python train.py --d_shared_expert=0 --init_std_router=0.0165 --norm="rmsnorm" --batch_tokens=[16384, 32768] --seq_len=512
Below are experts of layer 8 (counted from 0) of a mixture-of-experts language model. Rows are named router (the router's row for the expert), gate (a neuron's input weights, with its number), up (a neuron's input weights, with its number) and show model dimensions 0-95. Each number is 128 + 24 x the weight over its row's rms, rounded and kept within 0 to 255. Numbers have three digits each.
After each expert's rows: "gets" lists some tokens that make up at least twice as much of what it gets as of all text. This comes from a sample of Wikipedia text that the model never trained on. Tokens count by the router's weight.

# expert 9
router:163107150128132106121108119149171153152174115121175130084133175110164103166118155095148125124116129151141161115129106110155141139122093125137178109092133142118073138125117116141113130152146176115133160118133126113149131128100105170116149149142148114102096096129127131129112121202123087130
gate0:146147115116090124150112136130138200102131116109162141133125145131134117134150121100125124136133143143053088106168094113146125146128127156095148083124139155104133133126160142123114127148142170076135132076111153113162107153140084145169104128150135157107127150119124152151076111119123106108
up0:153136111112109142124096130127113164142126132122101174169155134122149104143162159176148170142136155135125117086128124133198139129112132129159141140118085175145142169094151131132115115117161145097132097110122129112132145114137117086144136116190110107119145081096128141101129122081146096118
gate1:100111164162158112115090157133112167115140146126125112143119149109168134146144130158176161145112149176126156115143142122081138143124132111113162082133119113123127105197111159138155078147155112146136114118137118137142100100145101161130116116130116129086102170172137132132153153134098091128
up1:152106139143129123174126110118111142120098136129145116114133045131067178138128119127104121117133120088183132152105108151154138082154140118155113137150141087130146094132123144175141143142145131127134125110132176133148150151081113141080110136149155156139140138100124161152150103136104150131
gate2:135135145087156123104143125130154151131110118186115128101151134140125125066163110098136110105121094159098113088137118122126096114159114166161146087164155122173126124143127080115121141113141091076125135116148137168143127160183137151120120147146118097100122135118102135133122138154162154156
up2:091108144107077155149143169138134145164093168107117122153111108131146134157121070182138124110128127112129112126163130120126103122083139135104112111097104111134129139126103131083169111124109129133160141155105135136117086139136084142104129060095145098106128157115139161164147116101127149129
gate3:124118138161140160108086112106153106143140098079172117117133126147184123137132126085168097128114142140119119143116125122138131129152084134125127092124182157149121135129107063118098142152114113147128117141127140161101101127155112156141127199131155126077112143104130115133108104163109096141
up3:145112143096109094114124101141147143132130105115126146149158143140098131126117149103158142164155107144124137127135098151135105112076091144121105147152160089119089118108094141131101144185111114116117123141146142108116118138082147132092118126147128096154107184120148157179176110176086108152
gate4:115140133144152163129122105126105151168136128094111116097142131112103162173133122123115130129110109158166114143137105088129139134131145107107163115112123130181136085074101186123160126096137139120176147144167128080178130114134093097137168132087168102108117125132113144134121113158138139116
up4:164132133080114113145113158122108156041128126113116149166153108094108162157149135161127099116127143078097124131131134136161085112114143119098099066088139163094141135141144092119153138132141128127124127099123095126148118126120092147148141107138117112140138123121141137112139117072143138093
gate5:153116162153151092139136107118156183178116136132086141087150137114140138157122144106134143139081130103165124064126125146117141138135139122109089102146132147130189136152097115150121109142123135137144120153172115105156084129155123103118114093150124151093089107165158122108139115129116095147
up5:109102132139055162118159154114108141124130136124085135150120177126146115150152144114173117101116145121160137109130101143173114109141137080127149122188123124166116150109103134090163124114097141162129130113156123132141070132144128086166117100155126103117124110160122122125103122162146105146
gate6:179170118139123147117105116113102157133149090133102153144119161123112108134121129116112078117072125117096156196146136140108126138103145129141170152120137125121093129134096139155153117110136102133145143084147146106108110155118098153139147135160137147088157137169133146089167136178161122120
up6:120169093128142113119161129129102119130149105117111139138084105180149109076114154061155106127107092104101131138114148150146147128134110097132130166128073125143130113131122112127137082108136103101115140090118151127128090159136094116129115123150136084096158087107151147104168095120133114111
gate7:119136124117115095145127115131135138088163126135159185114122156135149096125133146072128144135120094123144163136093092154144124133081087141130145088104127180161090132148097121133129114169123123107134114135164146105107147116126130156168146173144070118138124127133137107074127153132142087114
up7:121130124140121157138175121117132122145125178107146107135157101146109147124110104152145129139161112154120131140166087110087187086146096149142129099161147061101136124078109108108176123091113075120129112120128108146126165150127105163107167104156131141101132118137137132129135116139154117138
gate8:139129118109179142193135109119056141123121124117086129118131146147135101143100149057097116094143147156117172107132145116133108163139103127109159139123164107115124106104129132110151132112090140148126104139078112100103130118130136115122143097147151094091102103143148106122079132151127129119
up8:149157164136090104146103111088140155099107120148167071149104134105172113138104121080086122118148159140168113158117145140133153104149114111107116122152087141143132158194109150160116135107136130130111155123138115127124106132129142124125078139113104126152088139157131093107146139108095115092
gate9:123150130118143128138135124127113127157151133139100150118138146183152132143154114126074116132092135168111170096110111129116120115159142125160137094119114139158102110076132153139116133138122123148154094108142117083116141106156117127136174094153143112149086098108165125167126129168203134168
up9:078125162099134093115109136108154113101114124110143139109090146097106127096149142112117133102126109182088102131157131094144105105143092135121124111130105095134148120152124118122177137157103131087105123134178100167117129085115082145111131123141161135122129102144148131163163092148092123085
gate10:121128141141124152092091114126165116134155158108156157118148158125133104161104167083150091157116090129118126157106087135119134116150160125153152164061112125166137132146090118152081128094132144113097112144130141131132153167119151157124156137106148089133114118164141124113114125142126066121
up10:103111116106129117192117144154163149114150168144165106136156152127137123152131137134120116102120103115131108122124116160110102169123145129119107160086114109156137121144149106181134116125106144127174135115139116161135117129102186129166176168086146133143133126108171071129166109152109139116
gets: " in", " on", " to", " for", " from", " In"

# expert 15
router:180104144146170121113125107124156161112131115142158121113136113128131086182120158152130117140107117131116172136114119114140142129078128121138140143118099136094071134108080115167145161124112178090120110131129118141140129150131081092083161114152167113122127126152103163142093154130113128092
gate6:159136145113147144093118129129146184124098093143106135163138166148142181110129114145113090149101124173148133128084120132125147122119147122139154148069117137126101135077120110174108170125089146106089089114138119103175088152161105117132122148146124151135107121139112131137100150114140136158
up6:090085114146133126108153156112084106107142150131167093136154102119102097132086131110104154137129093129110106140153172138139103100119117126118115059142136135147134100176116148121147091139156088114154171123126133157083135129120123146122137140125143126133159092112083117112166118089166113123
gate7:079122078154133126135105108129135083110100156127190120149121133150160112116136140138125141141138067143111118110121080151143095123154108117122140170159136110129104134093076098149142151116117099131162113098101144122117110162103103167164135134093091111145145160114156104122096152131119121126
up7:121125142130159125115159145087126084110092171116165079155139106120095149109077142106120166168133113109080120166154114115110146129127131119132160123156172138149166141139123131109143163122124123129085091106145099127127126139117085104135147129102114165097153132143087101130137086139111107104
gate8:143125121116131151197129130151166140128073141090103152109155127186099156154146144160125130069121169153109144123122117139109125128081133125130119165119172118130099148110133126129138130174138165112143099093125138134097112156156146126192128115171123125143145151106132132143137107125118155127
up8:142106164120142115145131180163140099183127095145114117088123076123101145169083126124106141138138160130131136112122141112118142106152115130123144139097167167120064103121116134113126135138120170155148114126100177151102138103137146103088116138137139095112126173161105124086134127126134161110
gate9:128110119119130127121134117131143176103141119155104127140134110102109058162159136149073129089114092132115122095140132103166129089136107153131138157134154104110103161149117103136094125141126128111126150154140177128120120115134112174149161088130142081105126179151148166158088105125119129101
up9:173122116142134110127127106143154156103104137121149110169142104110125058155119139184098141115087076126110156112155121123164108116137102136135095143125130125142179143122116113170142132114114150067122126115118135152098125082146092166132152131154141114129131102150148105144109084114146148144
gate10:157128091131171139138096151112142132142127137162133155151138171147101113190100149155141103143162088121129135118152124167150114087151128129133124136108155153181091084129131131158089127121123156171144120117099136158117114150135114162132163115100122120115112097151085160143150112107105170135
up10:144118114183147138150154153151110141147129133097141133178096130119103124119156145160131102132113112098157157106129109137110113119172124111158113136120115119147111118134120113135083107138063129147101125121066117158145124151134127147068170141071178149105133111133089149139131132150141129157
gate11:128123125161136128134162069095122159147124131112126155139121133119142068127124162122147132128156125128102144107148069134135095135129143125133180079122132139135078162129155084102156100122105102161117099151116092146109172132084153137123127135159156099121111099128133088155110113101112148144
up11:126110113139152128105112094144118169107133107147120107116111116108177112125157211097104130127179096153130155100142126154137085133114119133077094105169123106162120096143149103094113120102118127151139127135118106131099128097119127133133122144175136086103126123159145143123129113081104091118
gate12:157109143097157092137128124080131120138114156096154137164125115097183126178160169157064131134081079120080156108120133124130110123087136123135072105114159142149138112149116093160110149120154129099111114107152115127134151130151122117131139113157153136118118103151122111125117149161147139138
up12:114189142116088127141094120105125141136168141138125124091119132078089139170153119095130149154160134108153136153133147135139136117124106157139094152131127134162113095139117149103117119127136099131133129150127100159113101113080145118144129105114094153140130123161202147105160112107061143145
gate13:172097125093134127124111120115146145086134130077148167139136129101143135118126108099132114102119100164101133103140124130115124068112078141143139120162153120130129130139082101131135122169125131098171146139105133162110107098158096119146175172127154119131102113114188160115129097154106154147
up13:115140108112125113100159114122165143129119158141156149105142137153123172098115101135086150172165136153152165109147173128137144123100125087144095131150171086093138129090117176170111125107149153100146150126140174079138130121148100126168104108140133133131116124108148117121119084093115131123
gate14:142146134135205107145147081133118117110109125150157125147112128139149096156167081125130104127121155117109151095114126121118189151128175131151157180110105142089100130123094144094128143142090113151143131114133159123106108136147091167127169108130131123131132114119125095141101115073131116138
up14:116111094150185093116112101162125164136063107156089124133112131176171126108134115090131124134148097099138136133117140153093154128132139110146140116139119130174147112095148094094132147155066123136162140113149143158105131118110090118102124123126139142128136155116123135103166115081146094128
gate15:141092126155120144148130156137134134100158169111086118107104154121141138109124119113130097152155097124097173165171127160122177123083145110115146107105111118191080172113108144137157157135083183157153135096109155118137138144143151122139120110149124091114118130134110128119147115107100124134
up15:146089101103101102145129130107135123128156172113076091136146115116189145131141073134103115170159130104104154142132130130132107095089143112083153129122144122145113163154125129114168153108108110120148124101129097107148128119130110075095134130128117120141097145136132185124128120160088124168
gate16:125123117130188101153126103131155139146135109123135163104093110159171108139126157137098121134166115085139147093112107166115083090062140152154145113136111101124130078132103124162143097094131177147139130127114131147174143131105165116139154168130106124142142140115114118131117138139103111165
up16:114118147152112160110078161142107159134135135097115140126161146095095173117109118145189151124091138133137124145109125142151141088112136135151140108134078145126145151105124126139136075135093115139153122110129130141135138109098155149089121139084168104134120174103132135153144067136148096090
gets: " |", ",", ";", "–", ")", ":"

# expert 1
router:119125152166132131101097183139175203114160162106163112109102146140145122139141155123114124091129170115124147105142111126128134115121129141109186175135131152113084106126125122133141137148126145107127173093102097115141120145126099131123167137135104134117154079130101157123095095116115131094
gate6:174139116092100143111087122136105142123134105150143173151149147126147116086151150132120091139116108181109108134123111156113142178148107089129144163122159117109096107119121119175149152130112138097087100117120135137128115129094128087139141114172126079152129106108118143086102178147115151145
up6:133151113121113129071096115126135146160102141106152140065165106151150118082106140132126099147138127163123118135112140145113130131149117132121164138156131096091148094132129081123143119125123104139058113098101113114103136183113115122156177161175107134124149139129153126162144160126124103146
gate7:109128102147156120161131170144144134057132148134162146146127130130128133104150098110115134179110157126124151155084110122114141144111098118103149115129130096122069166120106159148163153119116145116151137103141143074136098112116130133115143118104055115135181111123147117086114111126149126142
up7:093110134149141127160112167125112145106110151142146118150151139151115183085160174126098119119108165131123150111135127126111134130100112125116158124179144134135089082118089122080165151107130116147122133119165114140120125121129087161167148096145104135089187117144132153133145081114153144131
gate8:151126140140091154189092097107136105114129122118091145131121123105107123158117148136125102094130103116147108096133110124090120082140147126105161116134141146099108101136112087095161143141156143118061114141076125088107124100113112109131171101171128108142121143161124119112122104105099149089
up8:121095144171145123133108101165127173089105103133097079119144124152090102157132113130121159124125148131135139122154102105156163133166150089116136137151138118137145168086166097126101108114142144138129151151127149100106159162182150117143093143131145072150124134131123111180093147109125126129
gate9:109156064080127118136148143173135144088127114167084159123133106111160125178097105145101120157101134135137170100107130120110089135099120134156161092158158129120122134141103143110117122146099134173083129119129162171080126125125151121133145109146146143113118157135156101121141099103140130136
up9:132112096090139132087154148113163136127179095132115144122127131149157102160109131112148134157136094132147149100127131149109138140120146117116146106143146099137178136128139093147134109151102116167109155108124122157135164141176090139175123121150176159153127174110171143098137181154130110161
gate10:141089189111156166098167132117139170123125148114125136127133098100178107170117119104171146151122127140134102135116109135134108092140116155144143127123145134137151101160104156147106128125115135160174122067111100122168147123123092145158154146148141102117106161134099144156118101162154097150
up10:153139121158128136122113102120143126128148159142145110115135145100111115094119147119111105051150147146109093163146113161136122136175157161103137149098142089126150116070142080117148099144147124127093116122121142153174128120097162143116108116119135080139117105111152142142087134169093162124
gate11:110137131132128101108125144105114128133151196113177132118082114125136091128154121161165100090108121123113124147108105137112103134119122093141154162126162110181120138141102098149131116110143099152147131178120074141112126115141172152137125112124121140122090111140139122163051125091125112123
up11:164096145098159071107127164108133106133166148138107102076175133104143146073144136132141096125150136124105128120119114152156127096093096130125128143140114123174080095150127108086117120097114102122153108107123122116125113120170164117133141108095153143082115103119112109144079136143118140117
gate12:186190157132106115153079144112162111106114126152144084149125133123160121190120121134127094135128127155124117131148150072135134091101116129126160114177105139111139060162125110107172101154113149150119136117155124118122128114139102128129147157140101143142150107132137158129113136117114145093
up12:159132131115094116117106166091179128134126123147150113133088134135130137139112146064163147112109112126134152099142096132143085115117093134130114122186142150177102104133118108167148125133140131129147170139118137123122111129182162133117173161164104133133185102142153122135118113082117110127
gate13:121145098154116115175118098112114110115104097107127120111095164111131133104134122121103128087146136122121177125200159149150085108098121124112110116137166135140143123119094131149130058176129109137150132106127174151111114109111121083118131161108147143170094122130106123111088122132136119093
up13:113169118141147134112116187122146122129158135116092161109121115187151102151091139133151130145147119109089163115154159128113104124134138149127119124176153128074108135111130116129119106153153156116146127150148135128154118164163107121157129089126087097109059132088160087113148121123127135107
gate14:084153138165135124123156125159112109131127163127174157171139153157118122161125109132130108148153125127168146139084157108125165131123113116125177122170094125129134081148130120128128148118118106083113105141108104135095118159142176101146123150170081149091153113143121088095108116128090129127
up14:128156144125158126119126158111108145155083123132152167131120135172133154081155120120150099147140094135142167088124152127080147123146136114137115089151109121117134124119117144136102114155104145133153136099197148166113119148161124105138112135116123093147095101110136146099199151112081147115
gate15:118091117220104105101119156125144184156151104106087097129125131098135129149108132095138134123129106130106131145106130114154150116132146133154156134083142127163088134146082098130124183148119165156126152101140127103126108155121135114120127134120122120135137145137099131129102125085098074137
up15:184126119126110111103146115108133132162144169166142103142145091123143082136155102119135140125144109155144127155096111173146115139126136149117162134154145107115144147206106117095124121119115150115111094091134092116117136172121094116137067131169110135109100133146139137110148126078126157125
gate16:130145122146129127124120117146126118111159141147123115107152082120167133175095123132160108086133158152145108099117148138135152067146162089135118157166109118145116063113181146107138110163115129144155118081110141114125176099106140148148138147144113142091120122112119122141103160140072128127
up16:149150138143103140144112158130136140092100127119176119124133119095074144116147097132155102152134163075176122136173096164121122174120162112143118144120135164098145144171120108170120124149155128114117092117112131153137103099079150137103091133112124129124112195129108138148117117125124139107
gets: "1", "0", "2", "9", "3", "8"

# expert 3
router:132075157136142097123092122192162172122137129169160093100115121138186100146140120121110126144100157152120170119135118094124136102111115127116126117138114151099100123123100153147146148099123177108123117151103109127154109089115121151090138125132116121145112119099108164138096164170090138121
gate6:160113134090135118162101105109149164130101132139140108192115130148161099118128124110104112148103120139102162116136100143077118135113126099141162132121130126113127138146157141155133106119111112091061065129160127129121123144140108137107122121167127137165109101120090164149120098138061136145
up6:128104113166154116126140113104104114153128122126149089133152124104098175085122114112134145121134149132109123131133148136122144105172122152084130128137076103118149111124147109125160136123138129114160172122092096151153103138098157136160175177105131142103131153142074118153145141135192076129
gate7:102116123157139098117107169129130135127151092134130109107123089115092080161188139124103107192102130115114145118128114113122117081141140145129133115122105112150119124172117069113128109111092109126158108088128192109129114130139109139149136142098116117091163179146100139129129134123129144094
up7:112118105123122113136103173137122093111122151088151121146123101099108162121127121135121149138129100086121117111152165148109112175137139172136120151146117093124116066135144129130154195130130162110125173077131091121108142128149095108132111105190139128127127117148117141129124123145123172077
gate8:115110142134124126158109123119140144129093129092050143132105114158129090120163113134113119168091164158129169105145156140143114138126135100161148156131136116152140087140134094150130153140116116147115081106097130137165096126159138081144087091134125106101127172134144087126152151117156159120
up8:099125140119119143181121106154158127133153134150123167124099128126110119140150098150122115122110112129141142124110088121097143099172102084134158155160148155110118166122146114141129096098128174132160118163124142108139103145141161101045099136161126131101129137128121105070112134090099156126
gate9:128168130124146124111120144172127120129100142181151113083128089121132106134149098141113152176126150138154185122124140098074134112136142076135121123147114135136107132102130145072131130140146127146108097126145109109118151101185157130161159110123118094143110131119091095147103113124179157139
up9:135140122132138141137127134155140132111130145151096129111087136188122136137119125140110074155171097097128149130119109121136125090122158118117100143122133133133127180170137115076124087126072157101109145124125100114124150140197128122144112165132204120107105137103135108104117136139097154116
gate10:141125142140129144142106144130159132111108162126148164162125114115126113184174118141118144155126111096145120143136117149127107107116128156156111138051075173170117085133103115165090113131126126151108097122100154131131116171137158142116139124147116129136176096104131131092112132187145139129
up10:129135145181128107137177105106123103150099143125146106115113145134151117144122137124105144107123079117106150136144159109098133132071135142156109156117157113122117109036102132141121122139126153131109108123124125116143154109170163125103134116136115087169167074123129117097099130169122094132
gate11:098107130133148107127161108073101129170133123157147122098117105143141092132144161134128072125121138083131140094133074142087104136145125128124115144114188122168106115127133119172142121101086138143111127127101099101132105127194135185108140135151136112158110112093119127134110141103138127128
up11:160146115102131120092106100171132117083138142125127147110126143114146139098116158117169203099138159150127096121110150119123125117121141117140114127129120158146131151128128114117102148096139101153089110137118111190137124129137064163157144130132143077113116115159158154059121127114150120120
gate12:138146122153133126111078126189176111115092130133166144132123117127160121168118114120123105137111138177164173134158142121142106088116091162149101101165113139116142100112124099141139101097096166137114125127107140123156118140092097144138150184142112138140124145113114119108143112076102119167
up12:128156157148143120110123117109164137176074144139142091131125135161141116157148115082126105142134111131164175092140178132132132132123122162137133145195105110132168082141112138106140158115137153141086118127131119152154119124098107158124081142141110123139100103151108132112076128132156092112
gate13:114105159114132152159130146125118125132138131106132131144102091127149072082164083111106093157139106079115133104139068179135123084096122150135133137127087155146108112143112121139076126125112149141096100147131126141143137117136135130116159148127116193126137144114122102152086106168100120132
up13:137132145096100117123147124123174143137109103155092129088085119156178149161130104142180107118146147147110120138133140127096117141133171137159110181127169146125117136141116134109118095182163121101101111136164130125142128121187153103122114122119149146162113138094180117174119121121121142143
gate14:109145110177186123170138146141170129110132094162129146128136150136123113160143149132152084116154091123089178165098120121124131097136116086134140121152126150161106150126144111138078153092131143107141114071181135131129114134096127128144138153131104156131116127109096109154113140161160131147
up14:075124133174130109142066152163120105126092102184114140120131164169133086151118138102147122086130141119127157143135103162132097099104143139120088135106142132194144196128108126142097164132147157135131107130126129141107122115113140154150150143114115131142124157100090112123124132130140148134
gate15:106107099135115113135115113137134165172122119115074099074098124149166116125130107150139119155124085147134180152131105138093107075121146133138140124172127158119102124160113115141116147160103136160132112086117123153160109110137114128096097124115147095124154150103082132150157139095116103176
up15:180111151095094118138102188121137122110166139142109080151155156092150148114159103114114146152129146176126141123179131120115144162085134138098158152158105138133103130105116108139125082119139101137135089121168143099124162127126124106147120146129108116119108129141138108116174130176118101161
gate16:099124130165124111136111121154146151136078103144121104115123109149168075125076151117129115141068168184141120129102102096149104066153145093163138140153102116113129106136161149156151124116142148164127134128159129178116132143140136143116152123148113112145142135116098103161120136146098132149
up16:155142140141122135163101156144147151134119079157167119142145155130110150122130127104126100173132096098145136128107138144126160163121146088145123132138084168150111122096093112159120122112139144130146085116129170117152122081088157128124171165128155138171128159091076152099137115153109109137
gets: ",", ")", " in", "6", "7", " of"

# expert 0
router:161083136114179082132138107159188155139137161124167117089147070143148111157102149098113103149105111121129148115129163122154163110151119098119168156099126131118120128105143113114124143125119121111126109137123084106126110131110102101131153152126157133123155090115136188166111123145136096119
gate6:127154156134127143109153117113094158118116114130140131155137091109165134150149159120097094158122111133159181144112150111126106098111163154133126124114114103088127108118169104122169097130091111085088125145181144114126099146131135074151186131133133138116124097085113155094150106143118137114
up6:124162130111086138159146094117100158167092138158137122160112119129142120098129170086117098160127147146079161106117146119118073130102108117111124174129129113141114124143120115157137124098093142120122112081106129128125111102136097082118125141177137109126155109120143097142164163153164089155
gate7:144128121158100152149132146133142157094113130137146149179132119124166123150174142085130111158128134124163142134080125109143146115168100138137094125119091133103096133076085110139077103128144116105130137133137148144119079156118149115118179133090103121124174156158114100117102115108112122090
up7:095118130138107148173152117136069108137090136150131119154097108116095147164163137168149157120135148102127084126152128152138125090166133123131139110170153135079133138121126132138128124120114127127117146130156117155176115134163090129102084124139101183109129119100125115148168180115127170117
gate8:157149152143108101116143121108156115142133160154084125107121096128149139133079144114101098129135136127148172162135139145143143106171122129134148118070150121101117121132092077116141130204183141118138157149139133126114107137115125077137105076145131128149155137153143170143155132117153143124
up8:086126130152129091142113113092160098106150132139099155134144149116153092096138110105128155180127137181148132121119134136110120144149090120169107159127109128106103120168109101133122112150119180146139093170121118114130148156165138098134128117111142149132124141079136151052129174142139130121
gate9:114166108141140120118130096165125133116164124173079127133096126073136117137120126147101138111121114135152099110142132080105117128086120111146127146085111114122147150138139100124126121186105100134066150099122129133149164126135123166160158106150116108111117180124191132150135143155101115137
up9:157143131142099136130114123095163120134138124146110127100121086138117130126157135138147123113105084106136086119149157096148113089106121150144124112139114082153145134098139079131132144093126136123152189146136119162105169093180108130178151120129129131102075138133183157121165139122152142103
gate10:183121137107173150121147154152159113126126118151147170154156112116175121141098116113121125147118112130140119094127117103117152083122116099100187157141127161166140091149124162135138108110126174155129116097126163148110134112163177086100153154120146139141141129128116153154136103154176121120
up10:169134145132160148149132174145122118089158155155100131085162122124122122107117124127149103147142109143154185082101126143111161114094112150134138123097152142107139116143151132145101105122154156111127073158134156103140104088120194105102123159111111114105136160114137091130172124131101120129
gate11:101090082165128115127140108110141141129120128133157119103160134152159100103144165100162108126053131124131077127132133133125121111146136137139114146115137130120089141121151122125113119136099097138108136167139116109125093139152195104110101134127133191122188133157171131136135102087147130131
up11:157101110097159090094122094065121130103147110131144123101134153096161142120144141161134132105091113163139121111133174124152122104118112169100161119135144115148118122183114086121101163123100099115119138133160111103150133152137100087102106130136173119126122096108086151092122125128154131158
gate12:163146149162149145132146114125128146087154161147144146116143122137146147158153130127093120141123149123088129153143152120125098100076118149112097053138117100133157113111125098123145107128145134092101100122158153119101118095161126160150128172166158076116097113141159112109122097110154101152
up12:136135130130142124145126118109136075141100152136173093122128151139101155102137100107141096118153099131162141114170118149135137131140151135136111165148134106141088092119115188083153097131118122135131130141149129151134157156145144133088086123123080171092089116121130136164156145104066119158
gate13:115120115102134094140116162131131152159119101096158084156140114112162083147119115161104092117078131141133155130151147112123094096101078108084137148104101127132124145094130120140137161155106100152142167137186089112089139155114108151139137140117130149133110116127159140100100133113085136102
up13:054168107156155091129139120137115136147141169152127134107157152171186145141107119160144171113088153141124141112109117174085148125149143132119106121134129122153112151104135140141064135122147140102091126123159127097145150142152107136138121107118115099127104098132120071115107107118121126146
gate14:128077156111142150107145101120136112139101180100142154094125116106147087156114125070123107133081134119087151141132090122151180132121138114155129166155086141111101097102129147131137144148111149141165146113141144111115119141138152092105141132148136155176125129147157120125179109125170150118
up14:121149138150172171138076127106109144111107114077131157100159129159150086138101119142127157124116136135124106160125159152159149108125146164124119133149087121153125159127138134121134153118136099151154154130148116117079181141158152123123084138139113125142143174077125156108136153122091125080
gate15:141145123145160116148122131177151168136105078117117120132111108143163152111119094098098111142134109121122100131146143158140191116137104046126149164113144148094115152123138118133115124119110135173102135101109132119155095135151142110122143107148121154099142131131088176131135082094103103146
up15:133165116110124104115143118067136139132160110134092128134135121120200134111144074099112178154149139127103154130152119119145129160150134124143137139157133104095138160122108097139127079156129146094121111111088109103187091157112132137158123082137167158131136092125147134122138129121145152115
gate16:108090112155131101108149164155133129141146161167086110102134100171149064156081142107123121131123099183135156094117146114113149096105135116156143131134098154138169106124143166128139098133146095138164090146128129120133179125138116099159123139141141132126151097121096116135089118147129117100
up16:135182115171126160129100098118109105111107120148144133115125138095101135138140137157103132122153121126165149142119071101104121122110179125130118110106149149123098109158146134134082145146132119082092124106141128174088156078095161149111110145091125142130097175133129156125145123099089135160
gets: " ", "\n", ".", " (", " |\n", "-"

# expert 14
router:135115151132199105118146146151160141132127146152152088085124144136168113162132124088109117091120144148139136130139113052138137102105115130136131131102089141106091150107076124145121119092128134122113130120128099108137134108097138075085169138123163137107127137097124152146131125158082124119
gate6:122167145155185124134153139131097118115142132158131119130123129155144104116159126125143096111081146114118106084118179113134104108144123126128136117078132098113120105113148082141124154137074110129153106149125113136132078126129135122112132105134142112107093097085107140096190089168137119175
up6:125112144122162124133172085163050115131111138157122103133101101141166137111143126109139078179095150125131116117142156081102164081115147132114145070137134134137131154109127168107152112153128126109120115124109114147171151149149124139129126139156172135132115157098113112131162120100125119111
gate7:125154122118138076148130171129137121095099106102160107119113159119129131126161116107131123182125077150120157114101103123123135137121130139146160135105111113149088149132095129161149099117108155103097130116167170123125129122118109145151158156170144134087123082115117082077138117092121151084
up7:097104131115148135139107156146103134164109170081134111158133088126095144092145132130154112118130155120117106151135094135120150113097093133139173107202112112152147133121096121100158130050132096117129128108120128182134128107125119116149141107157149149066132113135134149140132154118119144127
gate8:143130165128152156165129089153119185152112147122062132107165183137143116122113167131092117113133136102129108135102127113114139145095150118100141119073106150114137118139103124150149126169150156140112116089134111122156136124095120102129110097145145143072119125168167108124132146152113113093
up8:150139136157139129129119093123156122155115110125120146128128122119126070146086112135101137120163155141110134099164148128101134101127053134165157115127126140136172138147126116112111168167138180124078125130121160135135094114112135140083124158093145102155109096116138105105120185130142097096
gate9:110162132132145164090151121145192120111137129147095095140153156116123121139091099168101113125107102120104106113123133136108104098125137123156177140129131128155088147131151122173065151110132089126125078110105131124125158119125124094164160129171146111120097160146082129140144112125153131145
up9:169166129164169126111139125084146089098133131094172125178136138130069103094138180167132132146131118096134125131116133120143124106146115097107113126137131140142135096141141088119166100158090143084113100126139110144097152123141135145159117122122161147104098100170141169106121140122129131103
gate10:168086166163159156136138129144111145105153154158136151126169132115145096130110084051088124125113098122153114157149104112153117092109134166145148116099116111148170150150105088145092130129139129146112133136144129104116131112153136116110139193111123107122124134110114129119168144173108114125
up10:132119072136112111171133130124132073165159140108167121129095157137136082144103122153137122137149077141133095138143107127134074127127158131132147156080165120143150118155158123164136152118171125135124105135113132135153113114116171119112151136105110097168135161136124088151163119156087108126
gate11:101101134158137135089122123134146107149137148087118117102183131095140133158138138081165113102090111100120114141093133127104117122127115163136156134154132156143137135109111111152127079133139116123105121131171087077139094132082118121160142173131114129110166149120088158146155097113149109085
up11:110116110144146136117152137152180128119102134132134085096118128113123093098163146085147113135111094097116118152136123140142100100094112120099113136158134118187111171126147095133108101127168107129132147138155105106201110123109118132100116120104149103079147135094115146105139105161113116080
gate12:164162145080164146149106123138144135089161140095142110121112109104179126173132109112142118139117120120161140107180147107163120095131132134119109117140114142116130115140133070109127090120072131134131173109139134148124094132150147101124170149118111135144106163131123085135082121085131099098
up12:112118157175093081120132136134195101106087183132114112128170146139156156131163107132134116106102056113132168133117108134124125079102129127139118117150169138122078092152130138117170114160144123132112129156141113107111089130143123128128116140142118131089128119158095145129120111105131135135
gate13:177099107144139121135107116140122161064155116125159122139124135148148112113135113126132128102126129146134119137155105097121114114087133103067163135152119157180173109120106142110133092155112059099119156104130126139131121109131114141119157145116165131131103163088111129067089131122133133156
up13:075143135132145152119146142169131153090106105108080105081120118124136107162102090116140130141097154162115107128114186133114120120150153149166098151129159126138123134136100161130129154095167120124121157131154095127118117180163102127133147164079109131103161132116156119162139105104126157131
gate14:106136125100121132152140141125168089131099139115146121152119157171117126127118114070125115145105125196189160143160114107115138082112112144091134114108120154138128126089142145109149131112116084147122183122142112105097108121124123099142110108128163152130092167146142158158124097101161109119
up14:170119120149127124148132101126137123161160081107149093124143143132126142152131167110100125121179102102152113125168151138098085126102144168132112095167138122134099130103153171128080120170132160142127076128153180137086147119111117112126138115114115138160102139139096115137150164123168119118
gate15:111140154143120101116139143153142188170145113084113166132149130130136134090113128144096091148141119139106126127127124093129145119131119135184167105103137165135105156115111100128126140118118159154165134137081126107172125165104167135094188136113118123134158137089111144119093105084111102128
up15:134148115097142141174138175117129103110141156198106096119124147110144108158158111122140137085114121128114136123136140157153144125142118101113121122166149079133115149185144105124171100122111103116092116116136086100126100144135117124163125147174142137108118135111096128099108151152152191113
gate16:095110171170117149095120099131127146150116156115105118157107134123132120164130116120116118129140137145164157121073082110135141095098130098114102132128144161117131139117121160143146142120144138112137135099092113117141151127156128133148185163094157096142122155188057149131115119157087104139
up16:175135158140156191124113155144124122122104154143121100138149139101129129122112147118096128145136098109128182122136056132150128138116125126152113114128104175148102173114123140114095147166131121167151115138133149114138114089163172129108137167083145105108124168149101151150143101129133101158
gets: ",", " and", " ", ".", " that", " he"